config = dict(
    n_layer=8,
    d_model=256,
    n_experts=80,
    experts_per_token=6,
    d_expert=128,
    d_shared_expert=0,
    activation='tanh_gelu',
    moe_layers=[0, 1, 2, 3, 4, 5, 6, 7],
    router_score='softmax',
    normalize_top_k=False,
    routed_scale=3.65,
    balance_loss=0.0105,
    balance_bias=False,
    init_std_router=0.00705,
    lr_router=0.00183,
    n_head=3,
    n_kv_head=3,
    head_dim=128,
    vocab_size=8192,
    norm='layernorm',
    norm_place='pre',
    norm_eps=1e-05,
    positions='rope',
    rope_base=10000.0,
    rope_fraction=1.0,
    qk_norm=False,
    attn_scale=0.0884,
    tie_embeddings=False,
    parallel_block=True,
    init='trunc',
    init_std_qkv=0.0403,
    init_std_o=0.0,
    init_std_up=0.0403,
    init_std_down=0.0,
    optimizer='soap_variant',
    lr=0.00308,
    lr_mult_qkv=0.4,
    beta1=0.95,
    beta2=0.95,
    lr_head=0.00622,
    grad_clip=2.0,
    warmup_steps=200,
    schedule='wsd',
    decay_fraction=1.0,
    decay_shape='linear',
    final_lr_fraction=0.05,
    batch_tokens=65536,
    seq_len=512,
    doc_mask=True,
    train_tokens=405600000,
    steps=6189,
    dataset='wikipedia_en',
)
Below are experts of layer 3 (counted from 0) of a mixture-of-experts language model. Rows are named router (the router's row for the expert), up (a neuron's input weights, with its number), down (a neuron's output weights, with its number) and show model dimensions 0-255. Each number is 500 + 25 x the weight over its row's rms, rounded and kept within 0 to 999. Numbers have three digits each.
Before each expert's rows: "comes before" lists some tokens at least twice as common just after its tokens as in all text; "comes after" lists some tokens at least twice as common just before its tokens as in all text. This comes from a sample of Wikipedia text that the model never trained on. Tokens count by the router's weight.

# expert 63
comes before: "%", " |", ".", ",", ")", "–"
comes after: ".", " |", " (", ":", "–", " $"
router:536515503502519574523475504514518425488519499499505475497482507475478520481467515502501497489519478505513487479490480565511505504484492474503472491517484437476562476489472494529493528482460490483493514528457476533465473516480520516510534510513502504494568487509499503449503460474522443516482476532523475480505546485502507501514486533503554489420487477484485487540490492468542473545502501532512471539497479463506509508491482495518516487512480491465496555526523526482509455506538509508465559476527502501523494461475553521486462525504482531486478500482519538486489519455490518494487467499476488509490509505518454510517483537483486478471506513506509524503527473537481540558501471520483518512533510469478518519509499475528495499505523488477507550522481492506512503506498481
up3:521503471531480506504496509458522528514497450528484564500554469508507480484476536493486522490518484504499495466493522514505488473488494516508515496479515547501513517482505497530491517446504503512466507476461539462528511504510508449477502523499477536533475547480454542487519511530514482467485493489492541435485488488500527483477513505502514519510512489548497508566464483423533507491475518516547522493492496447451549526534543510484486465496496480478487499479530478483476488501542495486512530488505482550490500522478525516513519502523511484444506486518523516521499453469524500484522507474519524506501545486513514482524539530520471524500527478490475463522477524507461495486483506435491496466463539491504476474512496516527545509507494516484470496517470495432526521500508507
down3:500502487478500479451493506490493545503474500522482473456538536501488490487494486479523514463468535468510483492451493501548530512493485491491469478515547500464530538495485493498497516554489504513442493431477527467501496519473518487525486490487492482487512489479514542515470494440495484467505494508521523482519497460496515503534513468494486483463474510525460538543466447527521453483540457508534488472538520561468536476517489507528544515498477487513506478516501534497494509527506468523497471513550492493476472526511462493490501491566494504499458493471486475506478508491536482500558487535460534532484516491505510531485501496554516537543501506513476464449495493490542497498513493494511461458516495470472550515484523511530488476515498518512466492501505497512475508515525508

# expert 4
comes before: "=", ":", "\n", " =", " also", " career"
comes after: "\n\n", "-", "=", "|", "See", " ="
router:464505451526521519525490534544496475509526536520490441507543506500478504520529501516469480516519500530482519504533530458479493534470463469519531470455492556514490490485512523479529515525481522491483516491466501530479501520479487470521522503510528479518496493531519517483474481499528525467507483515548536501565465493499479540488511459523450501529510495486478486465512519527493492537486525483463513482487499504526485487494469483520480505514538502559520492507515480495469525495494497490525502517505513497481479508535487497471484538496529517489518530491466452492505491549545501478539475500477477495496481523472491514487490483560504491477538497555477544508469544519507506450484518575455443520458502542474511488476522486531492498513478495445486453488523483524487509491503505
up0:495492514507505492510506495477504514545456493500542516470480483524486517493463490474535521503531492520436475496527453485521496470484475502455520532524516456493478557484481513492495506490497465437477488490533527489462479511515474483470459505520534503502521502483497511477488525550467515468538491484480482506523514515528517478457514450489462556499503486546508517533468518541522513497476535496505501501493537500497480484474512526468539481472488459534505518533434542438483465505475517492544491502481519491496477521489496501510523468536490534585475532516517512473522487508474517486510498470509512526531527522502482541490465495488498485544520505514528469475477513484526510520539517481492522474476514501519514526441508483495470491506481557516494505460519479507471471513509512
down0:475486535510468487526520492506460526554481511507525510496505525478477497507470497490465423480505531531512505486503460531495495513484496490462487481526491508541477493494522531479526523489544460494469517498533568525494485500499490486458512535489503456521472485519530589505554440531520541479506505549496509454492528518514508511509491507496537472494529496570542508490508487489508497520496491491470519494511526532515485540496504505501526537507529505517546516541487536463470468457525491513492462496469484511466483535510492494482512474492499472553487518512507458490505466514513464469471491503505549497499514487462455507472506505513484474534494476519494486504498485522552452512504530508454507497514502498517515447460509496485457491493474470486480521509494507515476523528492509

# expert 51
comes before: " a", " the", " well", " an", " \"", " he"
comes after: ",", " known", "s", " served", "ed", " to"
router:478477503473530514518491514464497510538487503485519505513490537448464481535519476518493468507540473491466470517506540513527491518489464507450507488528454509505486476499497508532489536502465512473461478508505458554470519483532520496509476543514527483533503494490522520468477516512536543535483487471546501497440498521500480510526514513473495508474526491511496514509478451527519503473486560509479483471529483522490518554462473495542521486533483498447494505488482489463470484522492491468492565485534482497538507501492545495479490469553531503496488482478517525529485513505497505473471488510473541509431526533503496536473474513529472499464480524467470499534522464459490472548470498483485505509503522491481488525497483507522487541522468475517527508486500483478459499489551530
up0:470497510507498512458512458476487522483490502465484508490511446536479504450533527497520487473526493527501510495513499462492541498486485468503504535472542478522528518528499474480533524490516498487482465483521498496488532534515473498533493512461498487478489550503540542503503490528526509481475480530523515490495498533482474513487526513494513510499503483512490474491529489452525510537517478479527505516503493504513455479523470492488490506509474513520422514502556491494478518501492493524540494578512507523507544513516545509474487538479496522460518490482460538552498536534502515513436523485480546491521457490468485490484503473469489480479514412494463453459497471478481492516511502513505483530478485513534476490500502500559487527548495537510491520493481452477460519476487472
down0:522545471492465466531494516524447550489471542511523480488482513481471521471455499488470532528512526536473473516499480553525489515498531497522493456511490495518500507522496509504486538490507498522471564499517509556497518493490504507490451519542510504517502500493504482499502545492556502453514483478488511526488501522494502502475514475540486524532495475482472491472503492510516474514499526538516550514513509494487473489522494504502549473566503517463521515489457506505509528512514489521518518467507466516496488485544420490489498451468439487518461506522509472473459503544460530495505489502481464483514520480482468476530460514521476495537494505523498515541486540535503527510498479492494468486491487456506490482498479472538509471477488477493527470496503485441536472547462496

# expert 37
comes before: " |", "=", "-", "–", " •", "°"
comes after: "\n", " |", "=", "\n\n", "|", ":"
router:482491459498521488544471538505504493496483479481511473478527529468488502520511483475458456525536466490463517532468547491474468529496457465469498471483463479542461453510485486530487535468489473470529522507458468520474516507504518501530492527525508510532493513545527536461505497486490487480485463496530527479529511520507460494508502513485543500483527527518509486538491465521488463485489523476512493492489504546512518513501497501546537454512491480488524520491476511458464473519509534484472496497544463484541466475495513481450505466523492490471462464462533466513525483502540482463509500519471503513465487531499504532460505480556477506504511532487472500545525520467525550511492510508458530525516541511501507513496481477533523503521518470517485501468522459494460526508492540
up0:482516499513518503484535486505463543505485511536483506500512502509518434489490546519514525531486528466533487539529489530492496512481498470469505531460490511509490515536469475545523481526469496556462546508489512481504467506495469542492488486491516494480541542487488472507513524509517528466478533497530496478541514494495499502530474491546502510488502483501507513481513531532480463513534522532478463503481494474507539484473496498487464506507455480477503499533545466498452533510541529477471494542494471518480479447495488469523511516487468524492510489496495482494538503481512518492511507518497492487534524480505542477509529477549486441487506519563475482493500491576453482520497498569543505509531488486488462514487531490518486478514465515493450473529492515441493515495500456
down0:464500436474527500514484504484453550503552549496487503486439503518491500512466498455481477507491479491468458497540486538511474471502498474547472547506483504476522495500474506521488490520493534463513536499489531461515504512527480462503460480528500527542478523498500492483456458481501483490510533505499517468489464483486488475507546507511431512505480501516498478475493530468468505469476521504507501549458501532518528493497524459534479511525505477527490473455552516474520458508519507453510511532507514524518488533499469510527557455480459507527504505489475560520553487521481474524507506532494532518531498507496520492518515522471499535512485507470474516532509477467521466474462489520498474484517533461478542517512527512506517503493465493503475495519494505507525525538485495

# expert 12
comes before: " |", ")", "–", ",", ".", ";"
comes after: "–", "19", "-", " (", "18", " 18"
router:509502462490498456533477495509527494505510445491521484440507526507492473534513460474487479513492499479479517525498515471480519531470478471497508480481535445528510456489515465537483547491471478483526541501546495523476509497464495515514511522512518461495511530557521509462503499490483459495479503512465474480490495541449482565545495527536505516521509518512488523512493522474538483511501512467493478533508470522507476512517519498537524483487472518529517508500546510495485470482503492519535521481530468511544469454519485512449488486533471487508514474484534522505459482524469502474515500525476486536490513509504494534509530445537535493502522511482480486470522501498559491509476515528497523532484533536496451505504500474533475541526454529483527533490530467547454483504504510
up3:507484511492512507475533518536511451528503498501503489501474485517518514501484491467562472454495477479516483514454553506517429496512518506498471472479489526474489498509502499477511525464475464513518474500484495545452546523535491535513499484473492540507506475480473479508520498491539512471472538489480521498521489530481467466499536502491530515474495501479445551515516532508526511492492502504466488535506509481501501444458480504478505508470501540502539473528536497522437497482461469512448489466513551468482486477468470510518457494508544491547542519525533533536500489452473508516476477512528500522490505490540499485536462532497508516468488482515527458508509492528521513491512490551491516463502536481522512509465454492535478518522523530482520507483484485491513487464467484
down3:528564506499490485527492449468503481478508505480475440519479499502489490494444526491498495560540499455498522481507510522499469523489536470508517500513481498506480454490512512539487469511516489499496479491524496433493484533468474482550498533506546497530510513488479549496500503510487510527528507510528499517441543512488519426509503529558461515462480510489491500532493489452493468479449538513518496513542525526524469472474503532528493460494469515479455515491475499509532509487521468448499540506530480517475492467516503502487516495477471556478461497492500512485476526522519509472533491474458473505484490514505485520485477508503494473506537524503494471447493507528484536523509481466527501516522518488497530497511500555525480535529498504522505487490489506517512535495551539

# expert 20
comes before: "-", "|", "\n\n", "–", " The", " York"
comes after: " |", "|", ")", " in", " as", ";"
router:478491466509522486540472537511505494501482478478518468483528530471478501520514486475460458528534470476464524527472541494483467533490453461469508464491472479541460456508482484528493537469493480474533521505452469524479518501502522502529496523522516511533491512548523537462500499489491478475490461493530537485527515521502456491502502519479541499476533530517518478542506465515495469488485524474507492495489505547503518524498502497542540456510481481498526510490481503460457478520514539484463497499546463479533470479498511484454506472526494490471455463463534465515528489503537487459507503521470504512470487529494497526462512473555479515500513535479476502543529514468531548510492518504462529524523535509498511507498482477535521495532511470508490504468517464493461529506492535
up0:502508483570486515473507521501514477522537499475489490508513491520474509479496472494535467505491537485514507478526486507477531536463524468543489500481513497551481532494480480476478471530513488495471488503508547542524511481501479486512479498528516494520480454455528494516503477503540531511491516517537507529516564480552551533512538469526508485510512492511531498465539451481502529466495504543485515441485446490494482515542497504492482528511494539484456486511500486563528484483485500467485465533484479482486522504464491467512522537526534515467515480528514511486522473504545508501512512471522469505453522473447492512482524509555505516507523483502501485488531512529461477547483492518504465477475496483502468542486492516479502461460483470493506508457478510478497537528466462
down0:503471461431563466509495458480511492534500497495500524498509487482452507509518513521469435494507480499462526542464497541453531525496538511526484517476488508477472455478517434511571505493506533475500508536522516490466559493526481530526472493530531488498502550505488498485533500530494507496499489516542474495515474511488532539475479502538492507522441523482510499500496489468509498529541497537466513500478496483535493499451499507484517536529549481503503480525458486477521505497498505528494514502499521479500489544498533505488482490501489504480469478507560488498433497489496511480524523472517492493495517445472528509468451527534456527535469481519522468499494493513513487479467526489500493493481453513520491519490515544514508504490496501489507487526483546473523515482506463

# expert 59
comes before: "-", "|", "=", "The", "In", "19"
comes after: "=", ")", ".", "\n", "\"", "}"
router:483490468507523487540475539507506500503477484478515477477529528471487497519508480477458458525539467480463518527462536490482472539493458461473503469491469479540460455508486481528496543474486478474525524499452468524477511514504523499528494530527512501533489518538521539465504500482492480478492467498519528483529508521498457490509502519486541502478533535511518480544494472520492470490485517476519491493493503546510518514495500494542536454504484475497525523493483509462465476517512536475472484502549463484538460480496510484450502462516496489466458471462538455519528491505537478462510504520467499512462484531497493525458505480554474516502506536482477510537526518469522553510494515502462533533527538515505507506495477475531520495526505472510482506468524460497460533504489539
up1:504510509461507471486490510541518500532478473511535522544520523528458475545469536493512465503511529500505521513467508543473548472490508514506494517512475491456477516465491490479439483521505556490500545511508518552491497514525543506526518493479515474502480524481495503558468539551491530535494472481453508472508488476466497497534474462505496493525500459495518490428517541487472546486500526485479488513480523463522489457477527525485471535515528497497495529473490518469500501497488528429458515514480471518512461484484496524506494474473486489502501492466514502505503536520501546521479489481532485513557490440515484491488467531468532462490494491500511535490463485465500477499506497529548522515521467504475479489527494514488479495476476499532540503506486472447499478496506509
down1:473523482503516506510495509498437510478530548481528470474530478477552500468502510523447462455505458460482511484511490493505533501492521528512523441478472458474553527481488514520486531478521531502507503466512534525472473484510519489491498505504506498508496509554478502498499515529495490497533481542473501469513490488476495512519488507482509527509480481494515486487512527545472488511494511542457522484484516490527510482483548495511465522512489482518482500488547496473495495498484529497492521509478499473513513517497445466478459538500509508479476513429456482497552489486501536477513486528503472494520546492500499501487480567527474521501483468457524523509516484486520468502469441501496510490497535475486540503532547487506479491500509516527526454534465495474543473510598485